{
  "n_layer": 12,
  "d_model": 256,
  "n_experts": 32,
  "experts_per_token": 2,
  "d_expert": 352,
  "d_shared_expert": 0,
  "activation": "squared_relu",
  "moe_layers": [2, 3, 4, 5, 6, 7, 8, 9, 10, 11],
  "router_score": "softmax",
  "normalize_top_k": true,
  "routed_scale": 1.41,
  "balance_loss": 0.0169,
  "balance_bias": false,
  "router_cosine_scale": 20.0,
  "router_bias": true,
  "init_std_router": 0.0193,
  "lr_router": 0.00185,
  "vocab_size": 2048,
  "norm": "rmsnorm",
  "norm_eps": 1e-05,
  "tie_embeddings": "early",
  "optimizer": "soap_variant",
  "lr": 0.00542,
  "beta1": 0.95,
  "beta2": 0.98,
  "batch_tokens": 131072,
  "seq_len": 2048,
  "train_tokens": 589400000,
  "steps": 4497,
  "dataset": "wikipedia_en"
}
Below are experts of layer 5 (counted from 0) of a mixture-of-experts language model. Rows are named router (the router's row for the expert), up (a neuron's input weights, with its number), down (a neuron's output weights, with its number) and show model dimensions 0-255. Each number is 128 + 24 x the weight over its row's rms, rounded and kept within 0 to 255. Numbers have three digits each.
Before each expert's rows: "comes after" lists some tokens at least twice as common just before its tokens as in all text; "comes before" lists some tokens at least twice as common just after its tokens as in all text. This comes from a sample of Wikipedia text that the model never trained on. Tokens count by the router's weight.

# expert 13
comes after: " 19", " 18", " co", "20", " (19", " 1"
comes before: ",", ")", ".", "–", "–20", "–19"
router:124121163133150078130160117141147123135115098119152101105106112121131137124114131184149112080120103157086112115131099193110086152126064129131145115146157157161144103145145116159120124116143155161085057153079100130128100109163119128172181110147129118105112168090151098140103048119113122144148116107115150117122146125138172146114154126117113128093104120125119109150088145140143106136068161142092133141134150192102121124137144120118123131146138102123129117145133150113131118113098164123165103113124124119126127125147152146143110122134114103117139149120136185146122108132172144146099150133074092146146126120154137118114138127119150164135142112136140133112124118138150104176141126097156143123095127112134125166085202093164149123179140149132155142141124128127150144105144132
up0:117158133078135093122112103198114120076144125163066080112077118112094108098118071132139129165148103100159096140138100120125083150094094208178145142103122147143140121151111115118116138111158118125140150147100118111121118125132136139144120159134121146170098120117089130149102119068138123131119136112130101102133104108154142157111147116161106110149125108153108140123130151119132113119105123136115159175128087124130091144110129124147117136139136118100170147140140106173131167151097164123076132135127136153157177101144117100157150136131139115128128164164125103119143136143159119128120142118129133154127090110159106151123123117123140108158120108147140120132142142184118093146129140149147137158136092100111136118191113106162155098127104119146133119163176134151142150139061131
down0:136156129096145177134136137123136127126132097154091117165151100136152126077099102165180091173116144154174081145115128137105091152141114123148094181156144142105097145158138132115121068114126086118130095157104152122112102116135136140102141120086130097094110158170142106139112132087104131127132132092134103079143168153143145135085108157127135123098150138136153132135145151133125129115157100154129130163107091136186118179137134120155116102169140141158119114137123149141124139144107151092141126116132137133113120158146126081086076137137116104134146136138140097134094132108068099136109121143129100145140146137124150114152110138111127106142159131179105095097115138133129153138133097129111168177132126103124076106090079112106115111165145126157085113136085138108096123120114150
up1:118116078158151150121136109149144117121140096141096144109127119125140122157167110114091101162147146127095141136160136096116126113149105103142141192111120091061111124141114125129113127130167139146143153125133109110132124072157135140101116193099176154120114189151149175136164115161171168124120150108148099114130089092166096129117107162193097110129099109159138133119137129118107148107146143116098134102149084131127118122092099169111165127119119134160123148126106140115120125106126143112142193132148156122151148148165058096117123120117137102140137159144149142157114138107110134133125081087138128160104085144168173121163144130165154158126095145132105117128117120133101136123103115106142099151091091131098114111109098124166107115133114127118120148146104132145095139140126143
down1:132105120139093150120068062113153158087081099162121131137116114156137163111165121132129115115154162111130089094167142165128109169133097126147117107117155184097103127141157092146130138130153111122134149135082120128098160126132137118111138106141158109126147167132107134135067122098114104166146115148119109092109169095146141125137117140167076115127105129112148122126127121114147155089126123097094101133113106112146143115164143122129140136071140115129125179151115100131097144138119098115113112096131125150160115128117123126134094111101131122158092124110086142129150109153124166105093167102103083161133084138101109110124110141156113137150092106134142113120116122139173144117147163159091135158101162167112098127154155131172080120159158152157138137128128148129112123096192130
up2:124097093137097149130125112131184104092140121127121085118131138092153137155134120085113135099137153067146145114130086152117122124099116138111154125140176125140157106107127101187093137111096138113161170143110143094158102117115132156101099143145127163127122162139168095141139181150108118132123144107103078099133137167149122111135153141107153121101162133098139170107129109092095116121118117158146136192111131170130134111155106117089149145153094123124099091140122130088140151135108085111103130127162118123138157113144110134098115152128092197164153085113129165095165120141141104150110106142151155153153129099150138129118112081131150092115126129122130121108130121100153126162144097135140097153156127146117116150135127135160119160172108157149086132143136155106129141142166074
down2:075140170143106160176142117095168138103135194122099162099149077113128085138150125100089124133131111113155117140138131121116120089114102112120123120086098106089153157133145130130134129135139123079144148100128143161110164135105120166095098105106133130092130132145116123124106148190097127151128118099103093118160147116140127150090098117125080128079119104143144127110116145096117121144137107140086113172113146146148138114151143121154140132109154110094149105154124127134133107116109121103139119108087087102134090146104095091120106115103120112122133143107114145131125144058122130071186139159109122135073131148174135164137130095126116168105107148110121088141148116149152117122104135106136121110128134096133161122119113137115118116088156112090111104169149118056104142145122113
up3:136116146122133137103154107109152134114143110159116117128133147143136116116138146094102074115174114121117126143166115102163116110115112122144159092112154146123149116137176105156129129127136099092120150140107155119143106098114168097148179136101152090095127175148173132202111147157135084138109088118103111136127118126160133122124107104102126124152158151161175082075165120149151109157153149111146124144099103122107103118104108145081097121117129152163161119167112129113139102132113120136110157128158126132083079145133143112153165102135091101147130116148112157107147155094142086127131109167152145142109117131107158141155108081167116160111160133122139127161166134093102146116098118104160143118099091138156179158106107098132134128105104113134130099147108129086152145107081148
down3:133162055180108137112091182124089137117067134122133147125126096100120115125157130106141135156127121113085097164115142112112110135131128136162109161124090146124103127103138111149078127092122081163125123134117113084094123113107137108097120124161118103171128123106080131118154171147115113128103122129117123090127123177112138168133105144117107153158072134109136149111114126117163160078154126145122130132128156132120147149167138146130112124137118151132133105110171119112124148091153111140135102130126109110127152152134071135118134150118118130134152172105134138144137153128134170154127195117115122153133115153164126073090123118086129173117154115139084124144145138151135114146118167138126065147134136143125133094158081137107177088160139117141119144150164159164133101145142160
up4:153123134085102121104096124124130103160173128075127121160123129138160076132092196097103114185128107127140139143129149140153133185134172149137144121160124122167137131114133155142141118161150100103137125074120121125123116156113159136143133139137133143145133129149105119139083073178173105079085117091118169156131124145114185137123126108072151121142128119128132113143119136126143161119152126149133098158088141149118083104122144138111155139125146079132125145131127125156140118063100126163149117144095119147130152116120158123173148132102138114083111100155108122129124113139070147156136090167119100152110110144142099167099097126130124101120107125123091126112123107095096116088126133167152156129137132100132151116161135090120112137139138085133114138152107128102173126121159098
down4:107149057145105133122169135111146102123121141116127180087104118150121164095170153133096146113119091185120139137090124104087143154103130126138138146116098142173113161126122159139123114117130132148099133098091136132178130149129155126137137159151131133131116145149131133175131170138127139137078101131136173164126115128147139132084161125137154129082143141154165144101111121136115117119126130097092093126121129144136127129129122090130120154141166133069158146137098126157090168115139125103112116196096161140145119140154130122096140126174139136158150112072155120120131157138139103076107118137152168131150134140154072098089143146105138139112096108130100136116152124093146138107147127139099175105145128120151095082110143126125101152113149076108119131142098169108131180125107132
up5:122105124140171122081088121115118118129165114120152142156118147108139141166176108145136105152168106132112104118083107167140106101136121102101173145163151148091079131140122118115108133151095074154132141156122139134129089135111126149136132131108088096165136117151133122177116116095127114122130129133094113120155148124115117111073127108132099113126111148109115071111118153111146115120131139125132135087122137129139114136122137084153154121178144130110146121123133157139134140160154129158106112182111106165125144045166133090097122115124113144105147108110153123174125115180122138112117151132132074131105083126151151151178111161106088124147105139142140132145174163164127126129103136159160137101152104165118124173119134152123141152128083158177158069123127131126126090113113115
down5:140133150118182081143058140083151154125133094145137123162118130142116136149092142103115101154111086107151140098134124152132134153114142133184125088146109161096126106139169162137124145142118113111127122092092132132085129141157096122123145094145186129092092205119112131140128134139134147137104136153146139119141140133166151132095134151142188181110105138143101117138102124139139122163125147144080116146132115131118152123142122131152141145160120129125154172142123122132114158154146121118106147117116165151133075162090084176120101134166139149144113092103153103134137148146193114146140120144192114111092137116131139099122142141099146162107075125147108160076129117143143124115132098129134150133109095138169127158134145104138133116137096126117132094105105181137111098141126126
up6:142182146070135149126172120152163170108091117105139083165134116087163169156075157119140124143131141162119127096099107129150124127135146143152084118164127139165099128109131111149157105136137132118161136117147130148125141106117128137149119163164135166135103079158134164149141078145147169165150130180112098161157140216147166133111138109142155115121151129112114117129144112109151141113083113143118147135133149106136112133155129088152131096151169137113113095090113155095127118132108140115141077138145119103147118107125125120142131121122134138173124127145148147176107112141113106101113123132134108106153088093100128125104154101109146135150177128124121080125162097106116124125125095129122103081109133136103123118107154144115110141103128152165117130143098096120127046142122140
down6:097144115118181106122156149125088080109105098139124111143124138136089195117147119146100127121122059101120148163131142138098128144124149132149132153157178132091117097128150111105144130137079155111132099168135118156123096139143111122158147119121113152052150132118154124095137183154122099151096132150091144096114116097122103135124121128114115143181110127139145169137134146153107151160104144096160171099136162096155135091115114148098105137113142109119115133130132086129146114115147135107148168101111147115113131136118128148135162158117166107077136139131169096086102141155156134142155165151128154135140127140159157182106100156153108188119096153107133115164090147085114155096145144150113147124134108111132090111116097154139091147150121123118123146115161133138134121104121136
up7:094129077133100109150138164157174106144128166140112133172105150138185159105113129143118114114134124099105131076156058135124154117114101140133087152117122116120162152128131093081159108190140094168121131120096130167108160119115119124143116118112137108122105157109103148139149105125138122163108135118094118098138102141146131128135095145094141123105105124153096164109129106146115127142103147147181162113098124090097112160106120121154086114125143099180136176170171129112118154153094095153113097118118100141137118116122149105159166090085129155144123153118099145110164160103130133138124148132099147120082115125092132138123089098132125141135138140159080167112164085105139080087109133146166147132135136154127137133140151138173118125112133145137107158137142111146119138130086131
down7:111169138152111141147155185101111104122115129192117131107133136114101108127114136177101113118095118141135143123108145125108134116122201172169120116103138088123170073122085133147125150176135131119149126158168160115118106088141110173107121122109099138126100123147121146111164077155135092136114108116139153111121106154157100153136124088164085161145146153139083126131137115158065079156132110121130145119120094120115126096159117133122124115138163095166109116096126130131117091180138088083122124087155159122172168102116134133177143100118158120118143119109136136148136159114126099145118132105121137133135128142153092161127097123110112103161124131140088137106128107107166118125127106132141138128146125169137119116143142148123095169165116158154108115177161137133105115109093120
up8:092119146155081151110112141058118129120126146119114118133124116158169130103139088109093122157164114114105108153127159107094097137167069126131139120153119117128100148121117118133140123122096113134101105126120102114157143148122118156104107120137111136124138072149154179091126131135104096154144124126143104080146104098128161127090159147084132164122111145102148159151150136148111177085114128116087089118130117107108103159102123128115113113201164113132150118151141120113165146151118113121135106118147122078164125100182141144121130168103122108204136099109143152112097153103158136108116130106100120152160099110136117136154108108162108129112101119120140126157174134102137122126113139096165114135140109153142141098085106084125114113118064142138181123127118153154091126128111127
down8:152183115114139134163085089117106127135090160101142130061136154142102167096151174115156105145123160107140137101142136122155158164135144109151089105109099157134139139164077176134125090148131126127117128121139154093111124080112162106116143152108111120181150131175102076168152108114161152128141118133139147111127133131101114088118150127115140106125109116132154125162137118127127157146115128127197130156139131105164109100102137084149136136090140088181137081123118164133081128141099137106116145105179153123120159111134151109131095143140147129117097127106134124092148124126151095163141131148119152133119124110129081132117146140110151148131149126110113125170104116138159116169165151143102185158145152116116131103121081108140134147128152127083116135106142081151151152132137133
up9:122142157132120066151135106202186124170113137079128103132165140106096168111122166125142148137154124176144111138146112147157098123186136142112116172122101140139109089140161167089098134122150111091145138161136134093164093107116148172114120137132105155106079132083098141122134126158115135118132138132101137160136154120105153161111147125115140126147105126124121103118159139120164122162106119124074131143176083164169100167142135104128149097083101141107108151163141117127113132141116095090109145130125116090095149158118116143163116103134104097142104119132094101142131113129141148133158131121130105130121111117122115115134129153118107144168130127154142134130121094159173123127106145160117128150143116103118145125161105106154073175125154140132140099107144120158165162111115186
down9:105131093164107113121116162113101165098068131148124117114150097117102129093143068136134110170160109109120112123145100126143119175118075140117147116138144109124138139140148107162137105144103114146078138115137120133122119163135137172155151120085159131146135113121132123066152133082150099106120161135117124111114138064117101080088177118130115137137088125127126142198112152133073159119111138128150164108207139123150098147112149150104135164126097124163157143100184111116141134122135119102148121142137108126104144121145128110117118100118151162074130100144144123083116144131137120146128097121142127114121128139121121136129123137105149109190106142145141119139128129105138139139158107158121080067109115119161126173103135156117160137127112149152147133173130094098118100109133110
up10:140129093113159131077155118151098090144161162114141148108140179152107087123144117148126088075120141138119128130143105120113164126134122107152124098088144112111147124153115139138140079146100149101112127179127115100108106091167103145119148143162089103110108079142088104125154143150152126154087123141124142145114091137081150100138137134135123145095143123157159092098123145122133115126094157131121142083161142146173148135102182093103120140149150115105095081091112095139114104135106086118110102131186134106157170180119120142130106137112129133139112090123144099127155109140100123123111110116126131085129095164147113172134141101127120083139140146127135118116135114111095127105074115135101150144100125151110114072183149105146131132121132145110097117164121082138108138100121099
down10:101097092089118105137097126136175153084142101135143154120113093118129171126123154143113143128179148119118092119153136112119132155101148082104115157143122151148158123135094099110123137139178111134116148124110143126107127089130143117115113140146116161167145092146126157124126157149119115121129102152148145109133095142111121119139078146118092099132129120134135123110173138176112160105119115149121142128122141116095133145112112153083102121117103105109072164132109117091093167170145108132139153111115117140143114101137118161089096131112104154082137098113110193100085160120169093132143154161125143143105146116154146118152153161148135082157117111136100136113121126133121077145103100084144108069147138104154094116120111147172096135154109108111141067108117191159146138149142144
up11:115129158152136106088135162119125128126144103121148129133147201124108137115112117134125108095134149155140105130167100108181094180079149094162130110149124098175153144147152117161091092109147172140129182129126123117103138107174153113092176121182126113148099119131135184123140116122137140169135123104101116138109122152109117135112119136143110109183146093158127105142166094084153186124135122129147082128098118129098109133112167114127092137128109127080127151136117148134139112110115168113142117088153163127117120134120097126107119132105149131168101127095117160099176090110137161120175153100144134097144106134125141124098120115081128134110100127105122136118148101127141118157093160126153166096114159135129100156148155144133142149117134115138141095151135154107173133074147116
down11:106134106133120130155109103128088116109115160143146139128196151129142100141122117134116105125132126115120102172098109140102143162137176069106106146120155113144113124118113118138151131101124111102165168165121139129121146119124132109119175079120118099129123105195130122168159150154135127152181116114153114098102141142157138105126126096132094130124116110078110117118126109129158166130087128153188103106166155148118082137126125112143120141110104111175114114179109131129132185105111127145149133122124102121124089108160160154118174103151105098125119130114141131116079118126163099150173147150173125105143127151145116102093129149119165144153118083130154108126075116128155146138164161109110136100125129134120077131117136119169114118103109124121063123109130122191124138140155094
up12:153154089130094168070130136097117065088087109116137121133112105123095137145121140173112119111106143150136134133126140135147096150178113188108075149145089129130091127140112141106144117136139149122132127120121131114102124137172118119122092140098140147127134170087109147133170151134112086124135105157132088171084172185104125162127139162177100142173071153134140112139134113166141127129145103143120143137112169178132112135136100114113128145192099163089121161114132095135119162135120113137119149122111132130145105114079103114160128110109111112127117157164123124162083115141123139148140137113138127134119129112128118094104086082120108160133104107138137147108103150132180174164126133156135121107134134145131121150127136096138124105140169090089130137123100146149089092122127150
down12:111180121084116125101141134086055069117052157120112105152157153151109106115122144150133150150085110123124097118123091115105095103128128164155146165169138153174083144085149124110147160126127139135096132101137120147111118143134135105113119150122142126128146154104154110121171145128099131145154135151093149125113135102125134135151141148140159175156095142148119123120116130183130149143114130130089126114153134141118138088110081157117090156105120126125183148130193155130104115147108126150122133149136138140144112134119162147123145117161119108119120152152159146156103102137113173143177092142077080130167114157153102134149131145152100156105118130135143143128099107135153125102151116130153130119145135144129150100114137136142166133109098132066137167162121123128069131096109124
up13:135181091148123152105086126120091085123154123075145135136117138128151109144153141110131136107148117136124173125163173153102152069113132121147108115131121137147098149082141093151138175124141105121107109152139098105151078163140102108161115115134142137106179117112121102158150107136216122084115130115088154103099123115095143135131134153122124140105124108137123146128155136103164112100134133166135142095160137118154131140114126157145110123101156174097121169159115113150169120132138155114153162133110139118099114137115108177128125088111114086172165126149094118166132146167145067127115145086144148134169140140118137170113163143124144103147113097123090119143132107138126114129166137159138095146101107128101130138109147091132100148133112146149143094135165135091146132105128166
down13:142148167113126122122129097141109113148120174170123165153148117136095125144145123149137174126110145143103126100117126128150093112115086161133097115148141122183091157133135119151112125115139135137125132142113158123119156118099109121125204170154129150169117169137153074100122100107115104182110190106095123122148114120144102129121129130159093123112176093096129104085120122150144135115111167127132121140151103125083132123127130106130148139160088116150141152103091153184143120137126153190142101134142150090104157131115099115156143108131110116135102110148150135169077145137133126130088130139129133155128167104067138171147104168121144152174128125139101114122159116159138135168105134143130087133108133123070115142128148130113122147184130151119114151150127168114156131127141082
up14:160177149114094132122123106110139120131120123094092142145143124123093100175099147116163099174121121074145129135139166089137121115112131189070120149120124096128165144175152115143108146115162106122096087105133162167101121120169134125159168127139151113135122197159139137141165105111109135128163131129137104126106122124112165090165116104118139098123102125137122125146152114127108153172101101128155094154129119158175140166137139122123092140108183152064125127106125139104103090125121109095221090095157125108110129130144097100150134114116136101118160145118106139140120150094108101126112126139084112146122141174132128161104122144155161152147123108125124147153128164136131143151109142139143149110106119147130132173127118136165147169118143133119110101092135142114126150104114135
down14:141115116135119124094107135125094108150137164151106089145137154087121143130131165154166112182104126131114155143136136123097088151173115115093141124089129123179103145127131139126147148103144092117091115142139096118142109121142138148118108156132123138131122128084103124136106075082109135139110159146142146125085152120156131105171106184137119099128148112124150112122132120152125121098107115113127098114133145083113120125099152175107135105142139100114122111159132099089128168126116115119086147149150091118102075156114153143129158168138085203126129146133115116165106123177108131119106144093112164155121164179107082175140105136187151120074164099128140151185128160082121109141135140123122151122115158113136165082125121134148114107104109132123133120153119142104120139126132092
up15:156111132098141123111158128120098106114082111151146118125122145144152103113152150109129124141137131117172096127104116126160143123140121072140104094124091129055161154141096108136113116143128188153117158133141115179159100130144119144156150081132076113140117158162096088140114135085135066092149139110135132101086120122122152120153142129105139132114104078142113153123119103122113160123151133148117131104151100093116166111132132106140173124137181118085100128105138119143135139110066112110121120165144164151122178149148109143158146128115173153133114112130114180145116125140132140148132127077135136140150155130111169090125103139111134138138149115104125137083119137097099160111133132113155081139139106146128117127182159129134066179143121127128164119124131146170155110092139147
down15:105163097106154134130157136136120156155135098116103125117160122121108133089107164070113145191082130115145115148138157130148091106115127148139120170131151118160146116126129140087123108157097150131086147131131158169126168094100096140133112165098114144127150121081151137141123111129147129139092158134131143112130084134091110106139116147133133127123120134112116131111125056117153119120079125104129146101160148095064166097159108136133117136131116081143143138146137139121126107126148099090128173113132114143117132168118156069129149133082126123105136188110110117106155109092127098181125126125143124174118129125077145161149099125147119081145148122141148175094117122142097112093066106122172134125125141171152087129121151132133113131144148129101135104137113138106146133116077136
up16:098097118151137170139093155128126128118162144112129101115124133136107114158168145141119119159129153162170140125105122153128128096107166080119146131149134098107143136136128144113111090154176117173088138133129163169118143116125139135154165196109154117134155133171130118146111116168104155106113143130120129150173123145104099115117155125127132118150126167115147086120122097178091173120109158117130127121110138097132111146128137135124135111143093095098163133114128131191105119141136125069123115132143096085139087119142135083126124157156150138140146192125134119111127100145121074139111101127095125118150116158159106131167185146113121172177149127151119135076103129107102100117137112087088152125150138117134179131119105109135167109156127085097154152134121084145108154145122123
down16:172122138118149113141153148146141105155126109138107158105178137132113141130123099128120141104108154137093145115106157120139082126081141117094184147123143139140138162143113157113122133100106159125131126148138142149110132107125122106169141165123118160140160118080104136113112121115137117133150108119131101121139108137126124122128147151164142166096190108134156129126108167132084151173101108153145115115121131102137152122118141148199199130093132129146076146167129140135169115109153160158111132153112091111135129147114117107124088137108097141138082091109103100148144099130144111149114190123076155160131135144170155100168157084121123137136107076122156093078080161098153114098139102080108124136114134156139157132143122115115093124144137130103149125117115087083129137131124155
up17:111142122103072112138117138145155124148156092098162064071191122126148132130118107117149095118131173137101082143150123100129125196163137143140127113129123132109089105120171174162112138126186153117118111153087103136164149148143153153101104152124143140117170113142149092182135143139177137114151167111149110127145122139150144133103117121129127164141119151141115135129132113108142116135119147112142124134077118095163145104130109151149118143115111123135126118132095132191111088127125144097137121159146128104151125127072169124175140146110110116121120160135073128148147099099097112186111068103138112119142168128109097089127115165121128097138110124152125136149127139169131126103123154105140133161114070139142124145125128158119115122139125151102124097128126139121130118147172090
down17:139126122120190120110160152100128093138112128147105147196137114137145093196149164146159167156158155120157156161134109087120128123159152152103113127121158183149124122171110146144152129137124105105107156169080144058189193108086098099170112113145134148108140108133137154130147119132136147138096099105134141107161102112124133150148142151126122104110107125138130146107101178108156115122128108117099152132122138112124127146105073112118119166157160103140167130122152121094121100117133141117071131087127140137105113162124148116120124151123140142168133117151134181172154125144130122138153121152130110157158128082124123114118131151160125112132139119154144148110130113177126135164154150138115116149153128147135107083130137123113152067122130176170131126131106115104132116135141122
up18:142127137121141130112117079175118096120133143105138121122138114097109143114141136098157117162118124155110138097111107102120141120094108157079151126144141114168139139097130126164153158125107146128163123108141130138157133145180141121145145113168185133104175114186143082116145138130141085143126088148107117084123105121119183100097107093142151120112063112115094128107126139116136131138112112139094127117121066103118152104138115127086106086145171121139133120088111110144121120151154120087105104121069163138138080102170153155132144135125120188124120107120112117141105137139108114101066108126095117114150135123142174102155080150099127171106133118115142109144139138101161130119111124092135120091108150096104157115168127126124157112060099151130130136125098125120133116136101119
down18:120147143120175133146151136117133127144142162110130107155136135096140138136151161176123121129137148120091172118109101093133128132111144130137141118159124146141099151091154131119125126134166104164063122110098167096102158124074135151109151134109169091115165166107105130102109132127116111112128088114145119141075107142137142148170121112148143108084127128115167202133126132146149118166120139166113124142135170131157151137140100105112113138092132113134105100112143103123129123144131150116079118112167107142166148098127114112116113085134148104090131104099213130148119146127135156144131158174121132157151086169168100134104127109095126132091086075143144102104135107163104140172147125150143131084110147103119136125152111113113131120101075138162118148113131164136143113087116125
up19:133135100155157107161121131140130161117159152126081121075137161117121188170139153132117130125097142075089111137098123110122116109140123123122127120154105145156140122106134090149135138123169115127126133136158128113110139137171100137140108171103190097123133147112104117157134092119133137154065127155099093170132107123174136151104135147142127120117145130130166138120100144118103101122101092100086109131054099158132121103138171140114141089165085136113116113096089086113121088061191157133126116163130131143076141125085083119125103105107084148116101122116097120133159134133154115109132114104122131107189138098085123123157100127137115124136185128119097115145139138121121089132092141135138123112114106162144118114126124144141153130136157129107139154148109131114151143148123127
down19:138148159123158150135136136131117104116094082131181138156106108112135095089153148112138086154153116134116165152172096115129100152127079125192127103141128154128124122112124171138121146137154121134128132144100119159128130099101119116167139172151091123141141099145150161085130146119158106098114128158114097163120150128155129135110198143104157147128121121125178141106064162100160120127083167164140073144110121136098123101129136112147158129128143114113121119128170111122160147121121129150132136103146107109099065129132132156119129134132117093129165103104108135120100128138148129169131134123115116140078108108137146097117149089143153147162074120155090149137130104153102148147138106144126107122126090162104064138152139117152173141092115142103124121134126144188119112111088141
up20:113111153122082082117103123082097131108136158119145086159142086103121118117162129139097157155120131151111126095079124101140114083099170113140094129131155119129121104166152120139132131131110161145131152144137117165138134137069174156148153123119159083103174127111148141134134097138118162120105111107149141119141135149155148135104157113118099112105146116158130099138141110109128146176105148121096124126144131113148103139095126165161118126095144125109171141090098092154112146149125094116113130128088107159164156111139157137133111139124139100141148149102129162110147106087144132112099183149067130132106140174105144147140135152101119117089113122139168159121148125106146156179117157130104174117126135076164153140102205128115136156152181170124134120145111152129145138146122118
down20:095102136147158167120131097124135095115130126133119125119123121157078153116127097151148111100093057093128119116159112145132164131098086099125102117149140108110129132132142132130162094133123087146139137095147116119114182119138148130127115159127102120129151094102123138103107112113169122123140138108102106113117111142123141198163116168145109054101094099132125107099153155188116176130120146131080145137143137111131108121095085085110152080163149161119113125138118125164089113131106115140145178115097105138095136120154150110092153114125125146117086123110127117161107105116128130104142125115149122155111133110135148146096140128130176091121118172132147096122096100151163135095125153123105129092145127132097138127167162134127139144158138088114160142135147154055141142099169116
up21:117133103095152106093083078106152146130133157114144127179143120121166100157112099137146107170125153166124139138095144123106114151099126115131117120135139121105173146099142136087064122144149117099113084108130113085125139137103127100112130116140161164112107113123162133117082117121105174142116156123134149142124133109136125103073147117103152108142145108124120175148123078146104122099134132143118145118127171083085087138166173083110107154111093137147094108135090133121099154131134151148118108185144096134120146134167148129144083103110112122108175122156139120142101119159113140139110142092141113129137108106153103111092137145119108107073130131094124139111172167108119126154121114099141111125119099186090130088114121098131163132139129077108153130116143135170087139156145135
down21:129131103100117148148147143097094103154080156141117144144117110116147133110127158147110137100143139166143136122095164140131125124111129105145094116133168130103109149107108115126122126159139100088117113145143123141135180151114121114124171135178110137104118139100141134154144147117122102114145086130159118156120165178103142139164130120134162135141134159108127094169152140157166127137102151143137149153109137164194141123113107144130145119149128136103110113088118112120156129137080128217144119122104123110122173107118101153136110149138141179086154096140129077147100062148123113113120077141114130137105084084144108130129146147126083108132081131127118169156125126116123143109138096120118101111121051156146138159125097093128093121087134151101143104120103143125116120184112153
up22:093087117144126143116144133152150101082096143127147108110108121120123133143086139118153100089100167091151135134108126107125161161102142159157122149137126148138143097137128112123142088119185147144120144153129115154124129111150138156146178155152141129125119148188152138150108119102152132149125159139117125097136112153151135098101105135135163114158124117108178154131139118114154173162130159086162132159082111150122115119147149137114136135126113139142204151138146126145161139124106130111123110104149086138102160157132162102155150136103082136120109133170109128140132129149116128144110159133109130119101161091169147157112122168152174144145102107082145163158170146107105078106141138096069119141145152113090134147112099097130072105156139103172142129146138081129174111155134137
down22:123139103145133150125107115090151122139129129095111120160098116131108117166124134129159122101117150171088104101163146115116095161125126162155119131110196137149119094140175137140107148123120140110148084113100126119121160110142113150140147109109121126149129121121117101141163201131116139143149095129130171169158126129128132142137116168119138127151149123157182133127152099118111115109105081107120137119143145097091096145113119155132135162134133142109071158112077067147126132148141091190115153114162127143124155104136145094131122133136129150120095086147096128116138132181140099138162126136135107126132136133139110118162147082154095136117090132149128161106133152110144120102114177108179108119129118161153113193120176103102100112107132168118158119127112172144156152169150170
up23:085151115125153090085164139114099156120172145137114123127120111089140130123123094131132168123130111114084134125081132139138056146143119127127126117061107129127142149142126133118093105149099137110104147106137121075107101144158132122118124129110118115140060140099134139139146100153145129173110099127134180113068125157155131123135144114083184108147093098132163111130118111138116124102104123105049157138133118126089123131125148102110150107155134114151113135089115118106125104084106149115122105121075168114126144111125114189110115097132128164164133149166122129136138077167112132122129139121144161128133163121128153087116069101127107126151115118103152154137116127121158127141151117157176115117111117128141090141119141132124134050114138126131120153150137130147126157093161140
down23:133116166147133163116125096130126092121148123152126106123136134124154138131148139099136151134115117160126145130174125139080134123161135101128097116155085086088103151134131126095118185097106119141136132114107101147121116113148109124122170176128122129160145100135106116089097143147142123116123189090102127166144131123110137068132092158132144149143117157146102102144141132166085149123106120120106108121064108156111087169136124128099104125127131117127103131125115154211137106166156114137127145179197185138114108118133165097141132100106143114146116096124212121171139132113137091103149146130119119129119148133138089151126128148111141134083140117093127114101145104154143133169101131122124110083151140103112100114150122133157138107122138129162114141064136132133122125107103100
up24:136089100108134155133123132162132092123112130100165099134126110123085129122139116162147108180083107100116158121140113152150136137134067155116139145143105148093143109168146051144186146116157140117120150137133132112127152080135134089110111135108089113132129113159154113083106109123122128085138141105119147110095114113140136157112145157147118145123085128113185151136116117109119103139089111164168092103100111158110113162120137127138122111141112131180140135121119084150116156129147151144111123125116138152140131145140125149145149152140075170133143158104094134141135154143146125147123158116080061165098163082125134128144175098079115099132140148187093133138096088113105147137113180119132153164126110126119105126118148141117143121137115139147119084118138138122097163107092126
down24:159143152130187140139141105117109150081157129134120081133126161122127161129134109109095118088073100113154147121143130149126114080133112130119122170102141128096118125135077138120138098111132149143116150111132119077133118119113085112117101112091161158110140089177113166120121097111138157131114120140169129151096169148105144128118120133132119101125112123148111112134150138125147140116141108128087126137135156157072112137132127123161133129118118149175135101072110143106194151131144122151117162109128096133075125125124156100124121142142095141120154147122123089142109135137070088123154124101162105152121103084099104154141154112122063124120109167107103139118136125180098154119114099151104166162131181150137103152146136135129125142136098142124117099151092099162089111098149185
up25:117115111132153117135109083179121145153155088144136108109137144102116126100111137127128137134112196133078138160090114116145094110101121097129134120125122102109103105153106159165102106146111122177154105119092124145101133094138126092082109139119113137111127139111135106086120119064184143147140101122156173138155106141116107155093133097117126150089133123160134161140141166138140050115129122151117090139113144130097143151134095135126134160097169121160116169174170117135116119159161164124102078107106136160121150157139125129072125129101101130140118128133163125137117077169101133103123154144134077112184122152117115070122143112132110126129135145110129093116144160126119153130146144144115148133100094149108110173138127130141149134135129101100103117113155150151131112113115171
down25:140114156068087128143120171096099152154080138128150124133128101145145116091132158112167110088138130136095162129099150137158099131107080142180132116110096097127121089147131128111150107196152099101116142144128116119116130142124142139100125151111146137128104126162129066076135097139137060147115123089137118138085141156119147135123119131125158114130159173115095146103129171170144158130188113086124162136149097132138120114111124151107126157155136176137158157109159111108137161124120129136171114131119101165091107157172104101104118087115136134142126124159116137120133128128105119142102091085147101122124114095123155103144157166156153148126154126128124159120152119094142154117140126112132158134123105151102131135095106167131169136140110125165137101140114115148087145159165160
up26:178093128112120137134150148148136133085139139149146131153162148110129107079074097149132139140145111135150100075092133137147107144108118154157155154112104134079152134125133125100083117133172137123171130109140090140131117106124120166165141130131138101163144097160128114137136145113152110109139090094121146139175138091130125155137139161108121184107132125134165124171111115125134130149135124134148101087105149133104148143109118099152096123162118102094144132108077125115107146126149150136192104162122140132183117133156167172123110097127157102130109137164105130129131124164135101147135113097168076150149107144181142156176152112122127124099155125144139133149122111174112117114161102095113127117109100093122128119102127157196174092146138116149096132106144152140108177126133116
down26:109142148151106137149174123131129121175094147132131158165127140136130183102111141125108162171138104131100118170126166121136140149108128160106069171130102113119123132083070117151106132138108117167127100114128115155122107107168156114136105113093111130105121092102127097148114119152098128113131086147113123149136130115108149118149099120117166145148145114116105160098156132105117147131138117140113153174085156173135124107141077146075120140137120117149190099165121121166129175151112105119137175144104165128159133151131130116127139120154132109088147138116128131098112129118165111122089081129081108109158135152121160134158157107166143160111130106123143118154103115122125158070106081117124100145131153100128129145170115117131136101143134085135065073128129098105141100125119114